Below are experts of layer 4 (counted from 0) of a mixture-of-experts language model. Rows are named router (the router's row for the expert), up (a neuron's input weights, with its number) and show model dimensions 256-319. Each number is 200 + 40 x the weight over its row's rms, rounded and kept within 0 to 999.
Before each expert's rows: "comes after" lists some tokens at least twice as common just before its tokens as in all text; "gets" lists some tokens that make up at least twice as much of what it gets as of all text. This comes from a sample of Wikipedia text that the model never trained on. Tokens count by the router's weight.

# expert 11
comes after: " |", " ", "|", " B", "B", "200"
gets: " ", " |\n", "ro", "2", " \"", "1"
router,261,146,237,189,199,188,271,143,161,211,205,205,99,215,174,174,168,288,220,184,253,131,144,265,177,128,227,149,198,240,247,153,161,183,163,182,140,260,202,180,210,181,188,143,204,229,186,220,168,141,175,316,172,197,122,282,224,186,190,135,178,238,182,218
up0,174,195,222,220,182,139,254,267,117,194,197,183,209,178,238,164,141,172,146,121,170,212,234,196,231,145,254,170,309,280,254,209,132,179,175,227,200,210,172,223,219,178,203,292,187,193,206,157,156,216,261,182,220,177,137,187,190,166,156,209,190,215,197,223
up1,220,151,200,188,186,172,242,147,169,237,153,218,99,204,181,111,188,155,242,181,259,221,278,176,239,161,186,242,235,153,146,255,194,181,225,231,222,189,178,147,231,175,199,283,201,208,147,145,159,206,225,199,191,230,266,256,251,137,283,184,179,159,223,222
up2,185,202,249,175,156,245,244,225,181,214,189,184,214,141,282,222,220,240,150,274,183,263,124,233,225,229,161,240,282,156,253,139,257,201,137,166,232,227,202,199,203,260,236,200,255,221,216,158,238,217,205,206,217,154,179,176,172,192,158,229,204,226,232,199
up3,178,240,233,219,258,184,271,191,165,182,234,197,181,97,204,170,184,270,238,203,226,252,256,200,218,199,178,214,182,248,197,207,200,175,176,156,196,224,224,232,281,153,123,173,230,169,224,186,161,132,221,260,133,202,178,188,204,250,232,236,181,208,205,148
up4,214,179,223,136,211,192,228,186,298,251,219,261,147,238,206,167,209,221,226,174,207,184,212,174,207,189,215,185,193,249,290,210,219,185,153,160,180,191,197,204,236,114,244,211,180,196,147,162,255,231,218,245,182,236,189,209,231,197,239,203,190,192,225,258
up5,338,131,225,173,271,139,168,170,195,219,178,247,157,179,170,171,204,277,196,194,165,229,247,218,250,146,191,134,254,210,265,200,84,142,163,156,228,245,260,193,162,175,238,166,277,185,189,188,172,151,203,269,161,215,168,178,185,275,201,161,178,229,233,114
up6,225,194,256,244,276,194,229,176,149,291,156,179,188,146,228,187,168,167,227,189,161,204,143,224,188,167,179,178,313,229,285,178,229,152,92,196,188,261,232,146,268,201,187,293,224,210,236,189,131,234,267,232,209,248,241,281,206,161,176,127,170,189,196,184
up7,112,238,220,125,289,151,265,295,250,200,176,205,198,182,182,228,226,272,179,181,199,135,128,225,169,168,185,215,247,271,229,220,215,252,187,160,163,219,208,187,212,209,226,183,237,226,224,215,242,192,155,238,141,219,180,169,271,176,245,170,173,133,172,262
up8,174,245,247,215,190,201,189,184,231,216,201,260,264,137,201,245,233,195,168,227,282,156,188,194,219,161,181,231,234,239,221,227,69,81,162,232,168,204,166,197,197,178,203,148,257,183,185,176,186,198,134,170,232,193,204,311,151,237,159,205,235,249,177,205
up9,174,165,196,172,162,193,122,213,178,272,183,141,81,241,225,251,152,182,218,230,244,162,223,250,254,235,156,200,183,177,172,178,206,145,267,173,180,242,171,181,181,184,171,137,174,202,131,204,206,237,178,238,131,174,216,195,176,131,153,234,209,139,174,213
up10,204,220,255,183,205,201,210,195,259,202,210,142,181,234,179,274,171,218,131,245,297,167,235,254,185,139,201,155,245,164,172,183,178,232,175,137,266,260,202,275,183,157,186,122,239,190,218,227,178,223,196,189,259,173,206,261,229,217,234,229,179,198,154,170
up11,258,214,255,218,203,148,141,170,223,215,221,273,177,204,134,195,196,187,165,220,262,155,189,202,195,126,268,107,199,175,196,159,232,156,247,237,258,199,218,161,125,275,149,162,181,203,217,152,212,182,286,256,180,262,200,178,209,238,175,107,96,197,181,219
up12,183,266,282,227,253,179,252,212,231,240,210,282,206,212,239,175,203,176,162,261,212,215,209,239,174,182,252,202,130,298,178,204,177,187,215,191,170,195,305,172,207,194,182,198,242,194,184,156,266,177,148,247,190,186,255,231,157,298,173,203,185,212,232,152
up13,195,129,196,215,176,227,124,119,181,300,216,194,175,244,216,185,277,226,241,199,202,145,162,180,183,210,221,202,214,120,203,222,247,178,211,167,139,160,209,80,292,237,226,189,230,180,212,200,214,224,214,237,167,129,232,188,152,188,255,185,206,195,298,198
up14,173,184,224,209,173,241,220,207,303,275,213,331,188,204,223,170,167,277,250,204,192,121,283,304,120,237,204,151,223,231,196,237,190,191,246,140,211,217,168,244,161,127,245,162,217,151,230,147,203,200,169,289,261,166,172,235,212,318,218,184,151,265,146,94
up15,202,142,223,146,171,180,167,123,196,243,194,163,165,234,203,186,40,146,168,174,213,221,190,185,193,177,193,248,212,196,236,239,172,120,154,208,154,250,248,196,190,240,292,181,181,215,172,232,196,195,177,214,171,192,190,173,167,214,219,97,199,231,186,219
up16,212,168,174,199,241,152,151,200,183,208,199,217,159,218,96,172,226,230,176,155,150,193,199,168,155,196,238,259,249,255,169,203,266,171,244,151,253,191,216,166,190,188,164,182,246,205,277,175,238,210,241,168,163,220,185,181,205,170,209,211,161,167,221,204
up17,206,160,178,166,202,207,253,164,207,203,202,195,169,193,206,195,256,205,199,183,160,161,195,193,202,185,179,146,177,202,95,167,167,168,234,198,87,210,211,141,241,184,127,235,157,217,254,235,247,196,200,175,168,201,161,221,167,238,193,183,188,105,149,234
up18,261,242,244,187,186,218,166,172,159,172,174,188,139,163,183,298,190,214,205,166,276,185,207,232,147,190,164,280,178,249,178,248,125,193,217,180,213,179,150,164,140,293,171,249,192,172,172,216,243,180,180,175,149,195,185,202,223,191,206,176,186,229,199,273
up19,267,291,160,179,229,162,206,205,212,199,227,248,224,162,217,184,167,116,169,201,223,158,190,244,225,192,206,166,230,245,203,179,145,200,248,209,177,236,186,208,251,157,245,266,217,206,292,170,224,165,242,266,242,179,215,247,239,272,214,169,136,161,141,221
up20,177,157,188,120,218,217,216,186,243,197,140,153,208,228,198,234,174,270,209,249,138,175,198,170,117,181,224,193,198,142,203,131,219,219,191,199,265,234,187,193,221,243,244,189,239,160,218,210,213,134,232,212,169,196,129,221,241,220,254,154,144,171,179,197
up21,245,145,297,190,195,144,176,254,174,212,192,187,190,236,162,211,248,166,211,199,255,180,182,183,178,160,155,222,171,259,259,207,201,234,180,181,206,217,242,187,202,219,197,299,156,220,211,205,164,237,231,210,170,188,184,181,194,223,273,118,172,221,196,200
up22,191,237,200,190,246,246,225,160,140,208,240,233,222,219,210,195,131,209,188,242,251,210,149,187,144,200,130,264,183,205,111,271,191,183,249,207,256,248,179,145,289,156,155,272,204,209,276,227,252,304,199,174,149,202,240,248,165,165,211,190,144,256,125,159
up23,141,184,172,188,265,226,198,261,192,265,194,273,232,147,237,204,204,224,215,197,209,218,142,183,177,196,213,161,144,184,245,166,234,212,132,173,280,280,232,154,206,187,292,205,228,208,251,202,174,178,171,111,204,244,207,193,150,159,234,139,151,188,225,209
up24,197,169,171,265,215,176,210,193,246,147,171,183,195,256,233,189,235,248,181,155,126,176,208,217,227,237,204,185,214,205,172,180,120,264,104,224,198,218,240,223,208,181,123,171,206,221,237,195,228,243,208,177,162,165,227,185,198,267,250,193,134,245,206,221

# expert 10
comes after: " |", "\n", "-", "1", ":", " U"
gets: ".", " ", "-", ":", "°", "′"
router,208,198,192,132,178,221,216,156,275,241,164,161,166,263,180,215,164,135,303,210,130,186,219,269,195,197,179,182,266,189,124,243,196,202,223,213,123,141,188,249,188,164,239,155,192,214,201,154,160,169,134,238,249,177,192,146,116,232,203,172,230,197,241,192
up0,206,147,231,102,227,201,152,211,198,192,170,189,234,186,141,151,208,167,219,171,215,171,301,168,233,269,219,246,203,264,216,242,184,195,88,197,219,181,181,147,182,174,222,238,260,212,212,225,105,224,189,225,214,197,102,172,151,223,201,133,161,116,235,173
up1,220,195,161,179,226,151,204,222,180,137,172,219,211,189,179,220,230,147,254,169,199,169,224,167,192,233,227,162,263,169,140,232,218,189,232,252,181,204,161,248,224,174,212,132,257,178,150,123,179,190,157,198,222,231,209,199,182,186,208,274,238,92,188,178
up2,215,251,205,226,208,178,173,171,226,211,173,203,175,224,189,234,146,186,265,211,216,164,211,260,203,213,151,188,237,179,198,179,217,273,226,201,215,197,168,216,184,245,221,199,201,167,264,111,207,229,182,180,240,201,265,285,144,157,194,200,214,218,207,161
up3,231,169,226,183,171,220,208,198,161,213,238,156,211,257,128,228,229,195,230,177,255,238,219,241,173,238,198,221,168,295,175,261,216,278,176,139,149,175,163,211,249,210,184,169,119,244,183,221,163,204,220,170,221,181,241,184,170,209,177,207,123,211,225,196
up4,180,224,183,202,169,190,280,197,210,207,255,109,234,217,254,231,193,222,197,229,168,166,190,117,148,143,65,232,208,193,154,149,200,276,180,243,191,169,212,202,205,219,228,201,187,209,207,216,206,198,241,215,223,153,185,147,224,190,215,239,175,258,212,139
up5,143,233,166,163,108,123,191,174,195,176,245,191,188,250,176,223,176,176,246,188,110,196,217,177,174,203,224,174,272,145,208,220,205,147,196,188,226,224,227,235,173,198,261,213,215,213,180,188,78,168,228,271,169,234,208,203,222,240,228,244,180,145,158,231
up6,242,165,243,182,200,206,183,254,178,194,147,200,171,168,194,195,181,223,233,242,205,201,147,186,238,258,174,232,184,203,136,186,232,124,203,161,168,201,203,177,249,189,279,262,253,200,214,157,211,190,139,216,202,123,158,196,188,208,212,170,228,188,127,148
up7,175,138,208,183,155,183,264,250,219,117,198,171,229,248,110,187,199,151,219,183,169,205,232,209,159,187,161,174,132,293,199,218,154,242,148,169,210,135,293,194,186,204,238,171,287,257,164,197,203,158,206,163,224,129,270,167,197,167,207,152,187,184,197,276
up8,183,135,195,162,211,193,215,195,153,218,163,117,233,233,174,233,248,196,167,155,188,234,213,192,273,231,214,273,220,155,94,163,240,243,213,181,175,201,230,171,120,233,202,180,204,241,221,84,222,249,183,161,224,184,162,229,184,244,213,185,165,122,172,262
up9,229,269,172,205,269,196,181,136,197,170,219,221,123,188,219,172,187,241,271,193,265,221,137,242,212,136,171,271,218,197,151,187,229,234,209,195,230,142,242,231,246,269,215,207,220,226,144,193,267,176,214,171,248,109,233,155,121,275,217,202,262,283,322,199
up10,150,191,210,207,181,182,182,169,160,244,199,163,184,135,221,199,179,231,232,202,214,221,191,240,256,181,170,173,195,191,243,211,213,153,178,209,193,165,194,129,231,177,232,234,244,208,210,190,180,257,114,173,187,163,239,179,177,142,172,156,153,245,187,172
up11,229,217,164,199,104,202,225,282,125,229,144,202,278,219,226,243,206,191,280,161,138,229,172,225,181,212,175,178,169,172,156,236,176,265,166,232,174,234,178,173,247,184,185,222,165,220,254,163,150,208,262,227,211,164,179,213,229,264,229,237,256,271,147,170
up12,172,234,260,243,182,151,207,193,227,215,232,183,203,182,238,237,242,193,222,201,123,186,237,203,209,186,148,185,182,239,203,208,153,258,256,194,156,163,225,232,192,203,208,335,216,153,198,193,214,214,153,169,177,141,156,315,161,241,102,105,132,231,274,128
up13,116,204,255,219,142,198,180,262,227,144,202,252,200,245,257,163,214,192,205,220,133,234,250,155,210,322,90,224,242,179,122,195,257,105,196,257,234,241,194,196,255,191,153,191,152,216,134,198,206,199,218,192,182,220,205,144,153,233,142,180,138,147,201,182
up14,192,216,203,155,227,167,176,172,176,180,198,158,164,282,171,169,187,197,160,184,130,211,151,160,154,225,128,198,198,244,115,278,227,221,158,219,237,212,190,276,159,222,241,176,319,178,195,112,204,179,191,217,189,208,260,241,195,235,143,245,162,245,198,221
up15,136,220,157,182,133,207,225,149,272,132,186,200,239,197,231,242,183,227,202,224,238,183,154,267,283,197,219,189,153,140,247,165,148,227,240,118,247,256,260,177,235,300,240,197,181,198,216,187,247,202,223,192,194,192,217,202,189,177,191,251,159,207,177,290
up16,190,246,175,222,227,270,273,118,171,235,161,187,267,229,209,198,201,150,178,204,161,200,218,313,229,241,186,145,235,165,197,280,189,201,141,145,214,195,289,143,171,236,137,211,149,208,187,144,264,213,150,208,191,180,274,185,170,142,286,212,103,153,213,208
up17,207,223,239,125,112,246,205,189,190,230,225,268,194,211,232,175,184,205,171,216,235,251,210,176,189,235,120,207,160,169,232,172,255,227,165,232,193,172,233,161,200,296,167,253,207,198,235,197,60,206,195,132,218,211,255,154,198,170,231,216,182,142,184,159
up18,206,177,166,265,279,184,235,155,260,146,259,185,159,207,134,178,136,183,224,206,208,211,148,297,203,136,216,184,222,251,163,282,223,162,233,254,178,199,139,231,234,200,150,205,259,173,204,205,207,260,216,231,265,196,127,247,197,228,177,259,232,247,224,163
up19,277,119,236,197,215,189,200,207,184,150,173,161,200,170,217,138,193,242,303,167,139,183,223,185,216,177,190,153,129,187,172,284,134,178,139,234,221,187,190,177,201,279,127,251,204,192,140,152,206,133,253,224,184,211,224,158,210,209,233,157,180,222,163,181
up20,227,195,208,169,154,211,217,145,159,195,259,161,214,206,213,184,136,187,211,167,206,165,117,200,190,264,225,250,183,222,151,274,228,245,183,206,120,203,180,182,237,246,208,115,211,244,191,222,139,128,248,240,143,144,279,296,151,193,209,143,225,186,186,222
up21,223,252,195,199,200,173,195,176,187,191,218,243,219,122,268,184,201,211,207,221,209,223,141,253,192,216,196,153,246,130,172,257,195,158,202,238,189,200,193,209,175,163,243,234,208,135,200,147,167,220,255,185,174,114,209,202,169,211,199,200,113,182,228,220
up22,184,233,191,207,281,216,203,174,239,210,142,205,209,207,196,213,213,172,256,205,287,230,178,230,178,199,143,179,202,150,105,235,182,198,237,106,223,249,186,218,215,247,187,184,194,190,244,239,241,263,229,178,230,222,151,174,246,263,201,235,229,206,178,195
up23,232,245,233,170,193,183,196,115,192,168,183,208,178,164,229,235,186,179,213,220,193,170,206,167,196,181,161,248,195,200,212,194,138,242,233,195,199,232,207,209,213,247,217,175,167,219,152,203,271,234,281,121,149,204,270,240,228,157,203,188,147,264,209,216
up24,268,248,180,205,159,208,233,211,218,181,204,177,168,191,169,180,198,172,215,189,183,257,196,199,195,255,249,211,242,190,211,246,251,121,179,181,199,151,250,250,156,168,332,205,228,179,173,220,248,224,208,156,159,186,199,240,186,272,184,95,220,201,218,249

# expert 24
comes after: " in", " of", " to", " for", " at", " is"
gets: " the", " a", " The", " an", "The", " his"
router,171,154,184,175,182,227,194,196,198,200,188,189,187,143,191,184,165,163,269,264,134,184,183,180,168,281,173,167,149,171,263,193,223,165,213,278,157,259,216,231,148,257,216,213,208,165,212,179,213,234,170,206,271,231,215,239,198,225,170,213,235,215,234,178
up0,162,165,214,175,200,176,207,250,223,173,211,266,144,190,251,237,280,219,148,108,289,165,306,177,243,163,232,207,245,191,213,208,253,216,214,196,198,173,185,241,126,169,256,267,117,206,224,209,279,163,193,208,181,196,184,213,196,195,239,224,189,192,203,227
up1,158,216,233,174,178,250,176,253,217,189,176,230,246,191,137,225,209,185,260,188,190,161,184,144,162,181,183,260,234,189,260,162,244,141,159,127,181,257,212,291,182,192,255,285,185,193,185,240,224,99,202,189,200,189,209,221,262,181,185,220,184,195,176,175
up2,228,165,224,203,226,152,250,225,180,280,308,204,175,211,196,204,166,161,196,239,131,198,193,251,197,224,251,248,179,193,156,198,143,205,194,246,214,205,219,206,195,214,233,208,192,208,243,116,212,189,222,209,138,170,350,205,144,200,120,274,198,177,266,181
up3,252,181,216,149,247,208,219,233,149,196,178,250,197,135,226,207,169,249,196,230,161,224,213,182,210,285,218,201,238,167,219,255,195,217,134,185,248,195,249,215,216,178,202,231,238,137,213,133,116,188,171,189,220,192,216,135,194,174,148,162,235,218,254,240
up4,188,189,240,191,139,237,187,234,196,165,176,318,196,304,245,202,185,172,206,214,161,212,172,194,165,244,211,244,209,170,118,188,203,194,121,217,202,175,212,201,180,230,189,261,170,138,246,193,166,105,242,210,130,258,197,259,211,216,245,222,249,212,187,279
up5,241,211,262,195,158,205,241,190,203,193,192,242,175,230,266,202,283,227,235,199,250,172,190,234,226,285,176,257,188,195,200,243,181,139,132,224,264,137,237,228,231,177,165,195,180,216,210,133,203,111,225,285,258,231,187,232,236,216,232,129,191,224,234,203
up6,213,225,219,184,166,228,141,213,172,165,206,234,329,109,183,180,162,113,186,248,236,203,155,220,200,171,164,247,261,151,231,248,215,192,203,252,257,176,209,186,201,160,266,195,192,197,185,165,246,173,197,258,159,151,264,212,235,178,239,206,223,254,138,148
up7,170,201,251,186,107,115,153,196,179,155,245,165,207,135,266,185,209,97,148,258,209,178,215,199,152,195,243,186,231,133,228,245,183,153,158,178,172,168,234,161,208,156,315,245,157,147,183,231,189,207,197,176,153,180,173,161,171,183,244,228,265,176,83,238
up8,214,200,226,183,195,168,243,194,259,171,239,190,163,244,154,144,269,185,164,217,165,270,162,228,197,232,198,195,210,206,144,291,225,219,118,186,188,198,226,210,197,193,182,210,169,122,167,186,118,254,233,119,75,255,223,178,118,197,265,224,245,256,158,264
up9,199,212,201,227,234,228,233,183,208,237,227,145,234,296,164,187,202,151,236,250,193,158,207,184,132,111,175,216,139,171,241,163,136,188,249,206,267,268,118,167,169,209,188,207,194,221,233,172,212,244,250,215,188,196,250,207,307,229,173,174,140,197,230,128
up10,200,177,308,232,253,210,184,223,142,96,218,259,226,151,211,174,249,136,198,192,200,203,134,221,217,233,234,169,214,151,182,181,195,147,168,152,162,201,279,194,192,208,173,329,161,179,170,189,122,207,244,179,209,243,311,205,143,217,152,175,202,235,154,232
up11,176,239,138,182,220,159,151,151,111,140,217,205,223,159,252,193,168,210,190,221,212,170,268,193,199,167,203,246,219,211,228,166,192,176,186,254,199,271,246,174,246,160,271,232,144,168,158,198,212,220,204,243,116,163,243,226,187,136,146,195,213,237,175,219
up12,181,182,261,159,212,254,124,190,178,178,237,193,200,158,171,192,114,249,248,128,189,220,160,187,141,217,155,227,151,252,144,197,195,164,136,131,240,259,227,200,192,237,224,155,107,188,182,204,251,188,206,192,227,223,182,310,160,179,235,230,222,263,231,207
up13,197,191,183,279,163,212,181,252,240,169,259,222,209,236,169,201,227,175,172,213,200,124,244,144,255,172,205,180,233,248,172,244,219,259,273,183,204,105,209,290,196,176,170,233,270,172,202,109,124,199,128,262,253,209,231,120,291,227,165,296,250,186,192,198
up14,228,215,243,252,222,234,126,269,137,198,183,252,223,176,226,159,177,229,208,233,228,258,230,184,116,242,158,197,269,237,178,232,230,217,188,248,172,193,195,151,276,192,154,162,178,137,146,180,258,155,226,203,218,175,307,276,223,259,205,159,200,254,221,217
up15,199,248,179,244,294,185,178,203,132,243,293,262,149,188,188,185,207,176,188,212,200,171,152,123,246,177,242,216,291,251,178,258,233,171,157,200,201,111,202,179,191,189,176,199,169,145,173,206,138,187,240,237,214,172,190,102,143,220,170,125,234,173,181,138
up16,215,210,202,245,207,176,221,154,163,235,253,158,182,176,151,184,203,134,243,192,168,204,171,211,220,227,230,185,166,266,212,303,208,114,181,217,202,217,162,236,183,222,336,213,152,198,208,195,166,220,201,237,233,139,219,189,199,252,169,209,217,181,196,166
up17,193,157,183,177,187,179,140,221,184,250,197,213,264,232,208,221,153,251,224,213,176,143,144,222,231,192,227,228,212,116,231,217,156,104,170,232,162,170,213,190,213,135,210,286,226,180,193,241,182,83,265,225,193,174,129,164,219,185,171,143,204,238,207,199
up18,217,226,251,229,143,214,201,125,179,227,148,188,270,149,155,191,286,192,202,202,257,227,171,164,257,169,158,189,224,213,258,199,151,238,182,163,191,244,203,196,162,176,168,280,197,200,171,257,179,194,188,178,191,185,218,146,153,224,196,266,215,223,154,154
up19,249,232,203,253,203,169,195,216,266,225,221,140,169,222,172,201,224,184,194,162,176,125,215,192,178,212,241,229,233,189,285,144,211,189,307,292,174,183,270,175,226,211,167,195,177,189,190,250,229,241,243,231,247,180,200,179,184,201,223,240,174,169,201,163
up20,173,140,212,158,157,188,212,129,233,180,200,229,148,219,164,201,90,350,139,230,214,229,280,214,158,194,186,194,204,278,215,208,223,209,162,168,174,194,146,198,117,141,157,220,149,208,155,182,261,202,275,209,233,227,223,132,221,170,159,243,240,278,189,152
up21,215,209,237,161,167,186,175,245,162,145,263,254,267,242,184,238,154,196,215,295,225,198,158,194,233,192,136,163,167,265,203,234,197,197,213,190,181,243,150,166,159,182,204,220,268,233,182,202,237,173,173,202,235,156,209,220,213,236,180,270,183,260,228,298
up22,166,217,173,207,191,146,264,247,251,234,248,184,261,298,174,273,165,207,158,211,179,210,163,232,215,178,138,213,169,154,255,192,159,209,271,220,197,233,108,155,212,385,203,218,200,222,169,107,198,172,284,204,218,173,219,257,179,138,91,169,151,180,287,224
up23,172,188,146,139,174,176,190,147,234,166,151,213,190,233,162,223,142,248,181,216,232,209,206,309,289,227,263,315,193,176,229,213,203,247,187,109,211,214,186,238,228,167,159,220,232,210,280,259,154,194,208,231,141,44,187,224,226,138,220,196,170,185,171,292
up24,176,179,213,206,193,197,255,292,208,123,194,183,220,164,175,211,219,177,267,172,241,159,127,169,242,234,238,221,173,190,266,149,224,226,177,134,187,128,261,233,234,201,151,163,163,190,172,195,234,185,227,231,187,251,312,182,263,197,237,160,111,263,98,188

# expert 3
comes after: " ", " (", " was", " as", " is", "–"
gets: " a", "1", "2", "6", "3", "4"
router,211,150,228,197,240,161,183,185,210,191,168,262,181,169,204,140,133,224,195,226,180,253,225,195,220,216,254,130,170,191,184,171,191,213,148,124,143,270,154,207,167,262,270,218,135,181,120,214,189,224,184,193,183,219,176,160,246,175,160,241,198,258,224,123
up0,193,227,207,186,212,248,173,198,171,221,170,199,209,161,273,191,89,157,240,180,256,218,241,195,212,186,198,213,204,264,199,243,212,222,204,223,182,124,249,93,289,199,287,233,214,166,231,197,206,185,176,217,191,232,187,200,144,219,120,178,244,66,213,191
up1,220,185,246,227,133,120,206,201,265,236,227,194,245,160,157,202,150,257,257,108,192,165,135,137,160,186,181,172,145,164,156,231,132,186,211,185,193,161,163,195,202,268,133,245,194,167,204,255,181,231,128,183,221,241,110,193,177,217,187,216,158,169,262,197
up2,169,201,194,163,192,218,165,172,233,175,192,273,140,187,133,186,248,235,154,242,251,128,208,219,165,244,167,169,261,134,122,190,226,197,180,196,182,165,255,222,161,233,215,210,204,203,154,178,154,224,239,343,189,209,253,193,198,180,217,196,209,190,222,99
up3,175,193,261,242,290,205,243,191,187,228,179,227,184,232,220,161,228,197,179,140,148,238,185,151,222,163,157,231,197,184,190,181,239,192,199,176,281,162,200,126,189,174,195,254,124,250,126,228,182,214,182,190,238,199,261,128,239,182,212,202,231,258,177,183
up4,205,198,258,210,215,255,184,168,203,202,148,220,218,143,175,172,228,208,221,260,259,231,89,191,120,220,239,187,170,235,231,297,110,191,299,244,188,205,181,206,209,175,199,157,231,221,246,205,208,181,262,166,228,240,206,227,169,240,198,135,178,251,267,163
up5,255,192,200,136,196,198,183,220,209,207,190,177,161,244,173,166,231,262,230,197,276,115,176,246,187,239,212,259,153,281,250,235,252,198,154,117,183,161,210,193,225,178,220,212,260,170,143,200,189,209,200,204,166,140,142,216,170,201,206,216,242,160,141,219
up6,302,244,200,174,206,179,164,246,163,287,215,119,187,235,203,212,162,175,173,257,175,189,220,248,219,198,123,240,146,201,261,302,195,211,102,222,120,227,207,261,204,184,220,206,89,174,226,146,210,151,205,271,188,175,134,219,185,207,210,127,203,190,199,219
up7,200,177,135,163,213,219,201,203,169,140,170,243,207,256,197,188,182,220,183,208,162,154,207,235,154,188,255,140,132,219,189,167,178,275,186,194,190,171,223,226,128,254,119,244,143,227,186,130,156,192,230,180,198,167,221,209,184,236,200,203,153,230,198,197
up8,137,218,170,176,231,140,226,234,222,156,158,121,235,249,130,169,195,312,242,176,124,189,235,181,202,240,180,233,194,185,173,185,195,172,226,217,196,229,190,224,173,164,138,219,206,163,196,186,200,182,177,175,249,231,177,175,205,203,280,224,265,230,214,167
up9,228,146,194,275,280,284,238,234,224,160,141,238,154,249,173,291,232,200,244,190,275,253,139,219,285,196,165,199,190,186,190,155,163,247,218,154,195,209,226,110,129,186,248,181,222,252,192,259,239,235,161,215,248,173,216,173,171,207,203,149,206,207,257,228
up10,197,148,267,141,201,101,269,264,166,121,195,254,250,194,229,183,118,163,192,173,244,180,190,188,211,178,262,189,173,186,194,263,252,149,246,196,186,220,274,203,251,218,128,215,190,201,152,246,247,214,215,174,253,180,153,237,221,158,191,187,135,242,211,207
up11,180,184,223,257,189,198,198,203,115,202,191,183,265,207,234,113,152,172,224,141,275,210,166,207,163,197,211,210,117,199,216,234,139,232,191,148,203,132,185,167,141,174,80,228,185,154,179,197,194,222,171,235,135,153,142,193,194,251,230,172,167,215,195,169
up12,200,224,222,257,160,171,237,229,143,201,211,225,220,159,229,205,167,208,205,207,264,176,189,190,177,225,207,221,163,194,216,145,184,268,150,214,213,168,124,157,176,254,156,206,186,205,224,206,177,228,230,236,230,190,174,282,155,88,187,188,166,240,201,209
up13,246,105,129,194,261,197,198,283,245,224,292,250,242,229,110,221,196,307,149,181,166,158,153,158,176,202,263,185,187,225,181,231,199,149,149,151,222,112,208,107,184,293,262,214,188,202,142,211,255,223,153,176,153,237,195,132,178,210,212,212,228,189,165,182
up14,153,243,156,179,286,175,216,169,201,225,190,235,134,206,227,231,159,166,152,264,200,203,167,239,293,229,144,189,219,204,239,221,195,210,205,152,170,209,228,161,184,256,229,156,156,190,182,186,191,176,168,212,163,160,146,233,217,216,180,231,176,179,246,166
up15,214,241,236,289,188,145,256,183,226,238,190,152,296,224,217,178,187,185,198,202,185,221,223,229,148,236,219,202,150,239,193,234,202,192,153,172,196,210,172,153,174,156,212,223,256,203,170,222,257,173,133,164,229,232,234,162,215,185,274,199,231,199,148,303
up16,174,235,159,179,271,217,170,162,163,222,143,219,183,138,170,163,185,193,226,199,252,183,234,112,172,242,233,180,217,114,186,149,132,257,199,232,198,131,198,188,166,251,167,235,244,204,220,119,119,237,268,192,200,214,228,241,145,207,194,242,234,239,237,227
up17,148,189,234,242,220,142,197,152,193,196,193,216,251,164,230,244,191,169,130,203,146,240,181,193,224,191,190,139,205,177,102,181,269,121,206,168,214,219,212,194,158,189,206,238,263,204,212,182,248,243,183,188,134,228,259,185,151,174,298,157,227,192,254,191
up18,180,217,235,179,212,261,204,209,176,202,183,197,160,207,155,168,176,184,228,230,187,204,140,199,213,198,240,190,198,208,214,315,199,259,155,179,197,173,189,180,165,202,253,212,202,182,169,245,139,266,173,140,173,132,185,237,221,134,191,213,217,205,187,247
up19,217,252,159,211,259,252,204,136,171,174,212,150,112,221,148,176,211,212,251,259,203,153,262,172,199,194,244,204,206,222,201,202,191,171,99,149,165,165,182,220,259,227,117,237,196,212,185,163,188,214,165,165,198,123,163,186,221,242,248,254,241,241,188,197
up20,193,170,180,147,235,214,205,131,209,230,156,213,112,223,234,210,185,197,320,169,179,137,212,224,206,174,199,180,197,222,201,210,137,223,225,239,193,241,213,180,178,291,263,212,193,170,227,134,213,172,239,209,183,153,193,247,222,178,179,192,199,254,148,217
up21,198,162,139,172,235,204,203,236,171,239,157,201,187,156,184,209,211,133,188,250,157,152,179,308,183,214,246,179,153,158,217,219,239,152,283,241,204,249,196,239,199,256,202,186,205,145,212,187,247,219,234,186,112,200,196,140,241,162,201,204,194,182,103,248
up22,189,189,176,215,139,163,184,181,242,272,251,274,185,175,166,215,207,172,131,159,196,224,251,168,161,248,206,160,200,156,215,228,240,184,168,215,228,190,229,109,201,187,238,196,158,161,197,179,189,258,219,252,227,214,201,169,132,264,205,188,195,222,157,173
up23,200,151,220,191,148,180,174,314,203,180,242,202,263,212,220,189,217,130,205,308,162,234,171,159,160,176,275,199,188,171,255,210,180,150,232,158,225,280,223,172,171,189,184,162,216,202,175,112,242,214,207,150,218,157,133,208,200,229,119,250,99,153,162,192
up24,174,193,158,218,193,166,261,155,226,203,225,186,197,210,176,190,195,124,199,204,167,193,186,176,210,174,221,208,181,275,198,160,139,195,108,205,199,246,240,191,219,200,157,242,153,199,231,108,150,173,289,147,217,224,154,200,241,246,325,225,153,190,253,138